From a checkpoint of a small mixture-of-experts model trained on Wikipedia: width 256.
Below are experts of layer 14 (counted from 0) of a mixture-of-experts language model. Rows are named router (the router's row for the expert), gate (a neuron's input weights, with its number), up (a neuron's input weights, with its number), down (a neuron's output weights, with its number) and show model dimensions 0-255. Each number is 500 + 50 x the weight over its row's rms, rounded and kept within 0 to 999. Numbers have three digits each.
After each expert's rows: a language model's description of what the expert responds to; "comes before" lists some tokens at least twice as common just after its tokens as in all text. This comes from a sample of Wikipedia text that the model never trained on. Tokens count by the router's weight.

# expert 53
router:572550506545473520531563501583426511492485550575431533516523434515488454445484548546523478463452544481496467527413556505515526523548591502471503466465436527536461448457489552412550623481388563512472548484553501568502565494532559461432441459460556531556497503442522472368528477465572449497532469565506633452421504554454534566556521496611435496520436487435541537466470501571444431361557529481526424459414542514590457433539438418525436474596441470531525497491414490509521457544564501494493444479511493471515534541483527531485574377553540459519505542460504464494542517494452523488509525521560504548378390470447622507580476531509513531496516445562504532419574526506537591481588599465552456526489552486620475523513523574512457543565432530528413444474511505508514437431509502
gate1:527469454549368553440521521490455500521533499502418497518461518497406428484595526529420483523539530561482484516424461434550512522526511464517471546548476511580541547539530484508520451446386555434474490477471516514416476509531387458568489518589470509551573619490503525517467538505534422514483497543493513464437486410444476496503516546412567572410542378565513491506480433584472531421480469538564451448402476437534564449559484535505415517541483481542476505549518427431522495568544519455584434482496564411490488560429578515423576566524559509586622454600508535599535507515534498574542535534548538391424494503473515422512438589553545490469487556539398495468427443477507535497448511521548503546490485561535480527477498548480485437538446472489537367520519472470407402549468533
up1:507376502491532506464485496557426535483392580467530523482488473607527510473507496461562507438496473448485442590532528504464407545483613482487513515483508564520489456491516497459569537471508574405494574512431377479492420404424498512499461480549520417545510498450476464587530536586566464557445538510451427458574489546521500510574448406499529502516499454534500513468476545522571429482582473485421498568491537507526531646544531455525484433540481519577475483499513466475559474429493534443505484495553487551551505422568379457512505529469583640457532508529466419533422550569530585538518537465480500510523451480441520424437548444436547474431577425405583534567554572566497571520498493482499561463495496461420468542480419487528639598476484467475494476448406495484524522572520442
down1:544436551442504541445525604498520527530444470505467590452539469497417592541462442452523477551448571357486480437473496430506452507530476552414489438479404542496535454596592482432495442556537445517535470552443453533499464541492468431493506471406468499476544531543476506529466487537511492505492430561466573568511420520466554444458410514479505471621462402459500492632460508528557513535509464540398574531543496476536480451560507482497501498495487577520421490508542515448475513509486532470504570530473531484479528480521461430528517475492565405533465519567519565507505508599462486393536531520482551367475479459472415534419493603494540549415499465591518530563587423669546522541509462480556499461411522556511477454588589524516573492446506412519551493461415529528447441491431520
It responds to: Digits inside numbers. Non-initial digits within multi-digit numbers in tables, coordinates, measurements and years, such as 5-4-24 ft, 41°13′38″, 2-0-14.
comes before: " |", ".", "0", "–", ",", "″"

# expert 30
router:536586496515481551470559412510478511360489513522459499523489514532550491509471530499548556473514415409461501573497575521519446540506506477467546438401330507496463463441505539373550578406527503496497457475568583503476485422433531470517412427388550495583555507441519469447543509427514396520503380522494553389455497513524549548510524503558466401558497505511578510422473483545425480522507479442501474439493458506525405508572494432582478543499532506488595457554483476586558449589508550549542458466477465438567514510472507480532526413458504485459454511422488450573561545504540511430469522530589463472429476478459532493503415573469508558483538459505473468529580589496560554603509547484480428580581513400590419509523535440460440508558460489549454497468524523496528442480536491
gate0:515448445534468462521436608481489538503454430469529521408467550526565485475392373549492506425635527481534584490528568427504488487577571393460463468482416494509503423494451519486482543490587472496427496548516552494484523543393479561487479413492465492475546490395416526480460522395585473581482475473477532484500472542451497458428490514481520455467526452541511452591393565532551588567441493514440570424563496556521481552523498496614462553543450443439522444575472500527533578506508395603466557443481574504615492571478497517471456557460570515489542494399500433555516512510461443453446483458484419533476455461563538542604448544538488456526528493487478438483553548453499469567421451476528456515530538523418475527588514543506504547544568474480587444432515455470508502510508406
up0:443490522501434426508565499501463514434509461520522549542494530485454458580520485487486607424497574499551512507517555561399454460592432524428540563494446466481476445559533468524480483556547394572492567530585486534551489440504525523512568471483464517522472538556620468465539494494554511456546499498589436549472484399492550481531530510453434539438493499468470535531553440440516547523498471491439580494445462434523486463416530472531425485528421613547483499447470563570625525396394560490512536460399534495493500507548570563513471489496523522522530486430460431476576441526457551497423513547470465503660623584478579524479564470549548555502501464582430487401494514537430494610464585521511509523509443525518492480362522498559638510530460547446496564468536467472490524518528564
down0:569567560533428477435577492450542488421463513554507429494530467563510436445531459477535446459462518557489479478593543488539456484471500463482448447461575570500564483500592535531519548494492490508462598453513404487421474518420468569447506499484461481376507464422478540478376445456506408594564474439580515458540522498504371483474416528395520527565489505546547524555432553500447450491481523610541466466518475471503458564488534503497440513474432489411516470561450401604496563555576437646451500539438438545570476428521491479523441467499521465554525546551506494502378489451434545514488465556509550578516547499609448545538460517503471498474544610540390498489537553460548499440554548474497469484488487461533519445504505553632451584502467493529497537628469480477484468503479530
It responds to: Space before next word. Bare space tokens between words in running prose, where the next word is split off, as in "cuisine blends", "People enact"; also prefixes like re, un.
comes before: "1", "2", "3", "4", "en", "e"

# expert 0
router:528561544513444600410563363478546521480461536548481499581555457530582406436482491431583497500496433451517514492480515459565496465578529546456465487491460520534508467434504474447531548478478522516455505492566574509522513504419532509479474377472537500580465455462520511427563494420579419509529465554455596524494461552507517476518492605506451546586491502465475504378456518528437452534543621492487493532533398550546396476568430416599450539468439455481534414567489495520552535552587560529400463386551495396550515609498466500523607443473575467500435517453498471553554473483448487433476572484536550459479418619516538521510468524510506535524488416498469472477517504533548536536477506512553451526490550481511487512476571524489467554509421588622489473403444493521550459445542517
gate0:472531498384595614418588542572514465590479446543454551458612517449487475494518512522550448562501450453471526433479563492565572464470527475551485502583490510474504470494535499614495497542432534577467490527512471501392519551465520427529513470543458500585500557525507496427456548561453478451549568499554508590571441473497568424526518526481424466556483493503600519507389414518487505515483465559585492510483523418550460572514499542626450566517468505586535466552501571401459506470559524468547499451498436540442546532533475464531543445485489470491517501514494451572577397500465557435417513434519530453477439503497563481518434673490398535562537430438558475488517464516450461512420459432460373483492475533475512518431490513514508470505445422484543483576494602513411481453444522
up0:542521444502487494517523492520499524529537448517550473470628477491419502421575459561510505502443476446518444462489496433500549463380449435520450528535523550496519453548490434547453467498488510517525423383452497487477431551553588450488563456488507529448474494510461586465613563512602474508491479519468547472429546400485485479463413562521376472615512537471493573422539559497402525457561498502503553426503452381642409392508525531384444493502472422578477513535495490478457526429479481576538496503490454519476516503485532508470475496620540466507456444520513350504521427436467482504516522468531509495566456562476501475553563617535441603507525481459467489493459413502526481475442577474490542570544545514526561550444524617582568500500490462432482488538615507552534518522486514
down0:519511468449494440531504541398551538499479562469524573473492438493479559554566504487458499552513607485454517411389485470475376447404498515469519524546404467521434558504537464519397421529439486549609539476529482471419592463477531539440534493491479500493449415430449446521488491481580507562474501469436504559483513435422490522437547537531596563544512556476518522472509540381446541449432474571522438505435396498533588546506497436478579470558515488445436584576500482499509588504572510469530552490506499457542605516543375462510438415567489543515483508523478534444550522495529478498496464501417445509461637538447454472408460534544522528437508587504449541495475565474423562519584528543561522468558473538461581505453396400535534513476598534462461470468541462476497512594524527
It responds to: Score and measure separators. Dashes, minus and plus signs, spaces, parentheses and decimal points inside numeric table cells, such as score dashes (11–0), goal differences and km² conversions.
comes before: "1", "2", "3", "0", "4", "5"

# expert 14
router:547473579530440504457645470483487543414439553560420586619579493576574462401439519495503525516495404438448498492442498505582554476527500487475493465466399543541420478476590527375582559451496518519483481475523485444452560467459469488444415509499553483570515426481520464404534484487515431531548423575477536452446409486500529611579507556561504467586537386460523571432470524585396440485511598502459386462472502488606461512500361476584475550540506411485551490495466495496534486529488559533503520495563470453581511575497509482558570458509521488506530531475470493500528584454443477515492600561484464510434440524469547444519491524476545470486560521535511546489560564498515517514528519492511453527494545526539501512476612577475457512557405570537487439459442536548514484430523491
gate0:427422491565537511500507633455479385513374543522489522551539603557453468519502548544456534601496442552502472509419483475452577500493514430439527432482464461464451432541535577520451510537556429509534515571468557582437477496472530529414449601481508499397521519516529485397448477498373528423570432589498535455495518532561536482579477501473507470497445416478516505422454500579499497480565601479484492501487537549575508512460446486550526566517531463567528537406520459477569558561535534521563540573507505597501597468477610364594492455515439457534484528422481534598495552486489481567472512475445516483531494423447501561406460435514549496516606431479480467536459487597447480473526460447499490498484549457524600592565525454485489451499470460522495449465497507476535508459585533
up0:494473583389588572530606593499546526460460460454457536511523487563532493479444559564504479506447451581460520483472472378541467381464498514540480470536576551514484444532443491587515529508579538496569448526444494523457550546473487478455529531556493498547472463482526548437485455502439513486497555491498603496509558450499548484462532536483496535490570420573468495446589493567508441467539625455448549528485511561528520570620478437523469451506527541620578550421573598480467510484482565551532460490507438432581485540516504474528546516436459502500515500482461448560488453377495440528461420508544478426581492488507492514466550451524496510491573505504408598487563454546505500502473439504526531528521531530516507435507703539556457517490497442410591402499468630510509475415541420
down0:522533526473516458528596482445532473588470496456499430497515552494517440570495366451530633495459419597478522507436447451359416532441544375489478441527518550463518573509469495617494464556435501525539433398527472509468524431443430529533446475510481478471508594501494545518497532544469547465479522540503483465475527555514547482445477401503564537538468483509432488492480475466571449621550475538514431470403450587516505459514506527415441533485464552503443439496449448577559526495459488490438502497459497569540513435485561439377477501556461639478413555491447530529491537474439611492501464468562498482531467564549440447463521463490485514477430448430500450523455543499448584543487509438511518556453500609426460456459563421413609379526443463499523511454475519522544486506506529
It responds to: Abstract noun endings. Suffixes and heads of abstract or technical nouns in expository prose, such as -ation, -ing, -ence, plural -s, health, violence.
comes before: "s", ",", ".", " and", " of", " in"

# expert 13
router:509583546474464543494599438544409533448503522552444606580526414602534500446439579509552517421461421455512521484481577489576515545558552466469559498454400554518433477498485518446639531435507588556471434454554583442494628436459500470416480489496548488557534494433577502470544497461480468534567466518496561489445392565549567627576478493501478482595437435501503550445490468515436443463481612522436480471472423459547432512538430494517484547495413411424556519469450420491531521501492578514482495495509425419515527539477475440549486479546493438470464507530437439498558565432468484525529557523538493468462499560404592495540499545447479498475560454497488480493580574515532535504486570536540485567515520475557479551402521497508483547601401534500465474490416559515515474436516506
gate0:444426555505397498541569475530476485523536490535521438507471476564498582465449438489501463452463505506575500450521522524542487570524425498475663434434615557494535402495491551497444467426430512579452552515479528457519571562472471495611575504536483497435523504504509552457519468512497528554418502520507537409559446509550577474607533475429556573563386519447488552547464498536515552522476535492499486509560517463517580476469390522521463546607568457497493538466440473481500409471526580478578471534527458574497503507500538414446527507424506575455464458449529459441501497506643466528464521464505398424431561503454485514530605559499475434534555539590420453452535513522499472549471522487468499471543476417419463518518502415493516473450492571536619414618458579528529554525449546
up0:477595462438454519484503584506532556545547534565463487541492549518474387451590439458472510529546502522496541577532430458441561553481542532485464417475514505483498541461463543483490454643464472436551400530538510564543488574588468430498537508429445607477479516568530491466510486462485461524566526492475483499481588514508486475429581591538476508476544587566423520455479478578534635514501464512475476580553580471545519445543544499466520418437531524523491465474536602451514410509595469503478468462481561557519485559530549564513448443498534548532523499568465484611570542547500503460436467530453527614514436437497564515497511498485542495604585431466476440485426551481553508570550475576444512511513488502595559428545475499418428548481479401520521519493361429410468497515565606
down0:533469542471484445418520557584539570490518535569456453616539516452476379436477469507471508494452523520447474435490440532421494543494483489459404471565532598424426404392534543542458551575471496495465449522528506516500535497428445623452514517370515563486517488479526533461545453461533497501490507495539449515473522478435494496538527504494478530419400511510582391444471478462555569456494479465531465503486474455585504536424523500505469376405478546422508535617519513532496371454597508471504487381495518468433549541525508481553486536453604495570550582464569542530404527511527513471436485484500524512498420436493444483460501577459574523466574469459573462403464452440483449580586468535465514515434559488457580559586491454479474480513446511485574503461473583471586544483536548
It responds to: Headings and field names. Nouns and plural endings in section titles, table headers and infobox fields, such as Results, Background, scores, Species, Website.
comes before: ":", "==", " |", "\n", " ==", " of"

# expert 52
router:499563606562470574441502460507469542458468505552471532554500452503536488467472486510529429482453446481482445508387519461575528535524485545493517494526443522528475477498543522488563516433511577504459490456588563513490556481484583436455463422505529528556541440474523448428493470518532478544524493567445559480442428566454547541568581629581457508600472436486507535443441463547492478473584589478463417472449482564577448474563460432496467545501510364458509474524461502505503475578548530565399501469582462475547501502489497487577576508531487453491421565520529461541551553458487508489577553510599466468478410548419566477612453564537449526485610443561501518445606564594536552539573523472504382520525553505589512504467541626569436459539405518511459454490427505582558461458533512
gate0:495588510562422464570502529428478544515461510516513532536485525522519554477479513425508507548464475490554484533455522491511615509526623504589644567490470530409398557386434437533477506545487491453586412466437449600580453594446438485459595456423501430486493508432536537568515436462569461440508451458458515519498525498490515543492533374439468533567456556460515494477539548468450554471522579489473518588459497539543548580523504534498450507467532463492429560536488490401474452538524434505483583482622452499458533500496560468524514499532522546453431495557518525510513484512537387491494591458512518544555496596414453445530487455559371505493498431491463482500519499451475496556470540414495406606532509494487447594481562531606572524550533577599488528525505540463444433491457478
up0:511488492528515560521459483513485462516545500472552473496537473467400494519576478512587471520507503528468564511478479529406485525660551552454498497490474482372490425477416418533533547494474477457484452535552490490482541386631532469540535424430555438439528554537372529501477397393539598517424489572522528553485581513535481552442541559474470443446535621408461451543516515479585494588450498468436572463454512485530598519480500453564491551478511464520451566503481534594535552509440554403555504460451408413531509479492523577485472539525536572530534513463466453501418422455480414588518536570512493558435504526439500571492569491509545518463548474483490507431516504431483512500527513514505591447566524443538551555569452491526481510570580565547418535549439610589502531503468519
down0:556405485510483455607571437465460517445397501558498556441616419468506493531430541552536442473455492488492557569574522529513507454496581491470533525457546593471494550451436524531493474565506507550525500432591513546419518436417460588508426530435513444510552604506590512518515562459459501585495449483530453506457590525506444505500554392444425510564530496551496510456511500537483436498514462468553548398539469445574485490505512460570492515577471514498499454451497426547548431497470470454548540480510460426518499567555540475430541434521495454565459412523393554508392513371482470513471441497406538558575495505464475469524527472428494536441427508527482549540526526486453445441526416510478480382426490526507521636452488496494516541410481525572519503632595489522481473610510535
It responds to: Quantifiers and counted nouns. Number words and quantifiers, such as several, many, three, various, and the noun or adjective after a count, such as municipalities, young children.
comes before: "s", " years", " people", "ers", " games", "es"

# expert 4
router:527495516545402555420525359515526521473450521516489483533527468537582464504469583492553455468478493462506491558473501512510503496521546511465670399473377545509483493469549542432489585501447546501476551475523552436498557451410528512515381432477525500624496362491505503432548523439536394543500445532496552447450480543555555558516503519536485439488513419448528527503466517518510440444507481479454499517439388549515449490521500504561419504504464493462552452530457387564586470472490537555479467473475502342497472572481504476548509480513504477493496591497478448512549515534443509466491537572463502416489494569500519470497456574509434524572542508532487476478514666555665487569490609463513496479539516453557400502518545496595492552530439491537470460378467525477562472439507477
gate0:453588439532480518505485530412427451496547635413493506579450537471483447481601500516463562434517587490523542407502565549487530520582527550422487528504454532591471453584513568484498502459492505501503554509493405536511470493520326471572475550541517462563482387499488433479536493399516502497535579440524524491531534542480538504447381558422465514402519486539524412529520549468513535541497513528435464501441448463444487513555492504535505385465519487488524533488493525509520423516509538510540408515531545570469556497399503484494481439481474474470571456539388492480514517585468415482499411493509540471546488398504516614613523557501381535501514490564446478493460517485555561461451484507496529427487538473464532598557473537505417432579497561559461539554519588466437497617597490
up0:572566526570556503534475529519592448465481466564516430511441516459426500519486522433422398482528523488475409593454514505549528506512546560541468422518535507518517410545414453458446561512410508477518566586473489406493497525443567482457446561495511560542536613565570541459468399395483610587503463498539511533562544482519568514545489520502515537504488525523546528586424505568578425513534463541558585471406500499595352493473462439510528498498565528511484452522486493466480516434440505422433481402572529566488514445557449476377517546481506516471418583582548531451502472385511483572420456476597467490480473502482501440513553476473496422584463583444549501511524448489424478463521483515518533531509458485464495493537421490562502415537483560510513436499523388439526527399519521
down0:527558484503513461509483483470544521560563527343439534401478506475496457443436533446494525511507484487547446494448480522489375483448512554531459507461496601480539538584519509529479579498440561516610417435504408404464455446491534487472500454585428510568499448495523465538533449521542488467491459440506485489635504495545534450511543569527500475479439460468527453514498441558442519557523513438483474506501488499515481476531570465430467561503489439555542425601524451441546442486562433467588536471531489417483420414588382519507517467484515546477500540463523530505469507586514493583465428390546413488499556464542513426500453422374517568440565484500554478576511491397499578484481489489497482572597606621496552452483550590540575447582525544478465514473423528469557579562509521
It responds to: Space before table values. Bare space tokens, mostly after a pipe or colon in tables and infoboxes, before dates, numbers or entries, such as "| 23 July" and "Total: 30,17".
comes before: "1", "2", "3", "4", "5", "6"

# expert 31
router:448515589502513530513542485535537559397484528529429547539592478575527488460440541460564509496464496486538535592463524485589623552539580518454545486466494545581530469557490505447537517516426611596429510484552471482460489499528550437457494465457566530564508507529499429480566504461533462547516439595512499478402497610552535578518558550473467530570432375385532512450448517514492532490593558477479473496434512477498465433519375470528496548579470418387566430495480490557547432516532622496579496469492477470497531493531473513513589522512522492480476563481488484483516502513384475506565628552466590486436440587476558518543458564412533511527534449519493533379604575594531504469519495521533489511542510474550512540454539648516476557554448570539488466503503485510495466480524519
gate0:481535603564554540442429486429488435461443501513530403600502488489483508603461519516536485487564499486553567456584548488503480556420520502510531544584531440445585473479504462470510558556502418498457601414536468530499568489377471487448518541412459557600513513563465589566414532522419477466460443586417415478467415485460381515456452451463500515527536456505470511504518515534504381531496471481577544507469588531518491491541436411487473586626549534450519482630556522504565436557574625456536517486495525527499522507547524476479511540390453468464488455452490391486475420447437428509524535455465601517490472518470487435528490564448536460518510510520526513431473461549531531405488464443385489489541467493515398500477529553555502508496486575494469489493467516605498522450509551
up0:485489450420499562502553468469529532481490472602476607489557491538481509521530606505386481534468388479539469414418465520420481531502484495575519576520452524436553546456559618501489459525480502564508381436539455510550420490490472431465623502524479466486531511492479446530526474490420632485454514557421654542491545485518478504485568485515594498589485492475552542490482590512463489573479437567550478527452485556535541525491547492511467541473505518495412482505601645490450508502557561603483436465586459579533545480509504568428462507445555524543575536641501480540497533527443492521516487383549477459416483496522498469522557494503543561511457439501471450533535541522437582482509519466506537487506491552491462489415457582489525545483553578593531481445446585518467512602549442
down0:464467506463541477425557626559584579487580496452457491465496525479497559417500524403438481574537432405532462487477558538500447432529473476582504511507517462544478581526472541579481451473543505487451443479559552583497508539432566623427504425629448520503587459492449370498561462529489553439419473465477505552488544508485525509544475618491542466581539399567525493506470493493576496497587517491554371540532445569464456476522540404545482478441570460543528403434507592523507503503590532542580482540537434467483510474506572500500476604542493509396520507544528545477648560548491479497501538510434477494490497437489487518500537492660473504491584497451618485481490460488501519411459477467537522469478518500506524502509502613474518493475463402447558490448489535503465538535506484
It responds to: Nouns after articles. Common nouns following the or a, especially time and position words like night, days, season, end, front, remainder.
comes before: " of", ".", ",", " and", " in", " century"

# expert 59
router:555572477528533557499548463501485532447489500555455520571467509546518475485403510453511502415432474435538496502515477518632559510564612474458542456479503530507502462536614566477551537481533494590445537468550491481505561471479547473488419433491571498543492442487530437414583470445528517462517469532481565506437502529521589581563530552511479492493441407463587559459430516471520500488513558499477445462482462565491451387532456468565383472495371409508528453503444418481557464498531497521532461467557485437475540588520497478533547434466542399425490557481425484507554437430486503464556565560430539467419485575484503455635440534504418532608609469537467477506586519525589497556524528491554378583536505476617447518455541512491469495525436538478541483433436536518511457451602503
gate0:416559500539399487507539450505430523454515473470480466470458555500489531420399512621451484509472482515512503466582577538522471509575467440448494466488484620523511571478635533546528458556476536613464535365531550490531567548504486568463579562530598547479510534428460470509553404467552431418601470456488495461503546525500576440459510576578415619473561460505527515531516520455607500469495560470581476521484634453539536456488544642561422515492417531490467519391538512587454500550493518442572541580475456515519527555493463484530515500455538496485475436544516522521516468474508422581499519436572531494493503490534553485502525528550442555487554531498443453470571486500491408550459492476502518420443482516560475570507468463427508546450500592405579537568531531469506434468474474
up0:550582479512514459514484424457517491513562438551471563415499513503454467383405499525481560488508447465583484558511548542544532535518553456433484553487520537457595516608621521506432543489533465545464487453482476371502404524452527533493585640457502495558470513502513415499586524486509461472487486427523451409571562547467498463474458514470544490537546485491537446498530463534570492535487482485503432478497544534470442424379531479526425496501518600526486475469522555480515438403415639497621480519459493481542546503550547457584525456523547452548434510528508546525513460430476517461477499469567497502541552554449425523632498507468421546511477567455512540475501538550553486516561488489588544537449474511576572618528476433489502376419442518435498585560560535483536596535429555
down0:568451409510470521522549492485454470523501461427541490539473499538488521493516520527472572474482462532520494508697502459466576462424489540511517494560430550534495521546537458519495545487454447666514465561530543490418472518579585479545483478486538493549469544395501511390467489585573537591621501502404506558561594497531471471448482417507547499531594455517543595489455539545516517490521465543562472522511416522559453486555510516653402489426492442495464560517528545450455567446484513499496534519449470486469458555601457567432515494542586437489463505537490493606516448555473499520447519525462557556470476516575566447505531524537474502446521523503614484423561438601538573506431574457470514509551437515491615453583467464515531479538465459473508552550490511547552604580511531
It responds to: Table and list separators. Pipe separators between table cells, plus colons, semicolons and list dashes in lists and infoboxes, such as Species: and Wachusett;.
comes before: " ", " \"", " A", " USA", " The", " $"

# expert 21
router:583551576476465615461543385497579529458491512543488519510569509473509491507510542512596574465480470511525422578472566493524539537516535445482536412490450510507524457537488494399543584468516560514520474472576543550546528484468555422495404350484515543532549519455462470488560515450536476540513490547480528453460516514486569547527539497490454443593477490443563530492344489555420423481515502413502488412423477569530417403546443389520467531525466460485529433520480471505539419532518538531480512393507524444508525573451543561506547463475480486493468569520502431484578530531435486428616568561449571460373427578464592457526434571497474512508559482508441554455537562525568564508485518529517419576497562450499475508504605546525453484537453524525461421486433511503529365481491511
gate0:540500506493468554594581417482533562481544630448514444489498551377499504526572467580508504432484451521508494479448498498476595633471431484509541455516438472526537429444442562511446558453369453483513475550431570557459520522504490542504454465577533486521381485526491473518465418509549451599537498452538604520441452482553544474503496475466484467609449548552438507509524476536477496483388534443593441444490519513525448585470470426527578514458528528544452442458468461445483486512493574453551496508539497442447548527497556486503472555467541590545495501530474438401538576522533473513526541463429541625625418613510560556523518516424514423511408417511508536490386520466527483557494478480485547444497449507525475517516513538497466574480536470480514372572517605507477425476546520
up0:469593383542496444498465525518385533443427483449567564487486475560457574439570607542449567521541519500460566575459586542515523503480517555542568583599520496479555483433504571443422463527451468441443574537459404470423508575472472603456481516470543486549564483542478597511576491456551394462411490472512467529505518555510472526511569558481431545494450425538583538523477447449566511444541503442403523479428503467484547498452558453464494554424385522448500521546487493469571511489478494549476537534483461451452446516509476476539429537481579497462519504575489558510530452483537599513468561517468489425446495400391551509419541483471510505498604637527481612484467519472458438465527412501480561491577481499461491578515485486414506513443463564482562448480543502508421514574457495
down0:552606427490508504554507418516507490483425640449536499521514446536495512526471570563415591518533440498478536551528444538452465602453468600468541507570442542431462414489451413553470461458662517450494401508520476540541481478540542460500437476479478501497548518476445549518588544612521546438507536539520479460479514457459427430512506538573468575468474478520463477493441461522499524414476464501459471411459434530401524490413512487516487440502457487502488460398515629542476361491463487445470509496560526476570565555485554466529513546482498556521538393505533544498501478576479563481516507553419484566401579458476533525536434552456618537498483561485482474427519487547458492570426495523528559539435526443456485526417458509469412505457472359507467479566531528439471514488596453
It responds to: Space before numbers. A lone space token, usually after the, a or a table bar and before a number or word, such as 1200 nmi or the 1960s; also km and miles.
comes before: "1", "2", "3", "4", "5", "6"

# expert 55
router:515533530510419503447521465551515482446496568550457513520507490562543473465466577488625595446459520524502453530461527462554524563509519516453517460505494512501464449532575497486525589490479503521417542495590530535497527495515513453456437421462501565626504366498533435486460479488575420515613500479508623491442502564448552490549554533488441460510501501442563515489495451491459489401496519517457492467466487496633329446556470427505486555480484442439576512494453472542521415531508577537432463400579494340479512532494540489554508479512512484497463564437481482490509522472434567461524521513450521529470438490438553441536494530456467566546546478524541468412579645527500588493559568551507498497539542316514488498493552579475491526592504539538371454463459516477534500509478555
gate0:441557528537455529440588524491507504525606508466438521554540462466555535490513460484422616470493476583448452456524493591453484491437485493581478467561474538539546517525529441513440441503507568533508599508419573474579503455565474501505453587446530515600560523514507446512507397503462516556520472507489406527521480530612473385522589393479487432453552496539499492551533564433494528582500513487525440595509600492525565473563495566471518481457506570554529461516528449491535549494479443479537501521654460483472430479510599527550575496462466512447504520465584422391546573440551435524504468530462510485514532468525571589542481504457469568382450453564532484532449522558488611581587574507462517501582572535425465562610482482466504490564439508568486469497512428515417536488516498
up0:565536432476489544446508486572420470505396447562476539439412487457496576480488409472448580509433510512505466456578482483431516531482460449590548477522491564468537574514530445501480402499449453567571469603499475477580473438585506545469472502568549495527483501470649377393442516446457477479527428449575573492540565561553488565437473603477441483483535553503528501563464471539434465443494524531494434567537472503424476500475554487491412516411535452502571513600479536471427585504511484484509541432451503460456433523457542621493523457456480563529602441526411553474494413534550508524441374544521432495459486484509515474465494468610586589490514533535471589464543481497508450527519515401528540445509497502535538548404517546478524451418432508511498455466457503486465426521484567
down0:554475599513502426432584467509520488508566399331502495476522549480541483497482492491517543498443542550474495472537452552428459550571395480567453424410438515482438573533423390523487439505520495597512574513507475465550573490504539528552502597510508482635574507486563483484421496496392559506573421482503487455539505563459519459501576542519452531470600523475609452494499467504478572450507512522485468498564485490504567563529511517543396520455558551593554558491427472562448548507481554541515484514514444472501593456535599440597489509444503447433530544462536474492498545483535563518489423462538456516513410501429391544448540481478572650532545574497478432528551526452434515434479461489492528501526530461506495558556502505498485475548486395564450533536554521476438474519424404
It responds to: Year digits. Individual digits inside years and dates, such as the 1 in 2010s, 0 in 2003–04, 9 in 1898.
comes before: "0", "9", "8", "1", "2", "7"

# expert 20
router:557546547507492510498605385509454546446507587545481544530475443551532358507494522536601472475440526404449478495453517480527538590564583540476541450489444531549477450404589591472543564499502498584411539472577549471465565437512502491506410461420527476555533420435508483470516448424571446473515450632465536475456529568439561593565551559544470459526404497398519542425486499549391437443538518536515468471466409512541462493513502451545365504512416433491539498540479427487604491514532531517442481454483495476510525554488500526556523406467530451508454535504443493452547524494468516479522519540544495490458477562460548532608455543525508540541547498484495507404516588501572535533564669557541458517524534414593496523497530517462427525519469500521512461453514523501541455471552518
gate1:463460456479496430494557458481464539502449549464417506473487460517503433534467512480436414538447497401528501392467516493382431466480396524463468504560446513488542465477522508504595434601502529525469556464558539491493496481563426560568513497470494502596491409479547595445555494470395507507439519504479495537483504525469469466554466496438445534538444482538554511576497598508419551514585512493543489438441478416451550456503509461542478498498463465500452576507501479440496444562535560522577515593526481532548619533419436468501478387543487472447462567464555517483501442591541568531405519535519435440442433489502449499535465442554559474408515526484602561415545509455558489442405455552450584493568532509529443537443604569474534375524577488485509522450475487534467469365397513
up1:419565455433457456481468532561423471528409549449449461539461478540511501515568576416468464519558515468429435470579606522554440489516537429445516518511500445607527488553481466526429535518482438553506513542515502492581488488554495430488573568450492508542485405446528496456549429392545560475504445487469587516551483521520475536423401507458546562523501504561451472537483605428466431531438512393509428474513466535456532446560602486561504507456544365393438445571450494501505476555458500506477497478570448476528493446450457583418472494435574510452497501558524541447540508511485605479411497477436555501552480463574514600486472514537550503568547512510521459610563426382431501497531407525511488479465489480489492463488465484600365484522505475503626460537484483533550580507467518
down1:493477511443440539388502492441482445539436551489512451501493490429458541528432460522493526468516519498532448516501433438473473537513498541517433504526437498387514573511503634479558467536416655440494474474480501474493493584499510571533566502450591595577467411487601489514484456517475498492446526480489389459460470542481487559501465531471499533538435488522512493479517522549547507398507530429448441513417499427473530470464411473548495576475475521564506588533517391481437402449454531433506580441430493480477481503509555434499433499447422435535480492461469565547573531506477453524521552545450430494482496442538426507426436449508483430505489470556480544466507503583473521512479466506490521623432544541571501545474359565555494449414428450558460502402610406560531570535626548
It responds to: Prepositions before dates/places. Prepositions and commas that introduce dates or places, such as formed in 1991, (born August, Logan, UT, On, From.
comes before: " ", " the", " September", " October", " January", " June"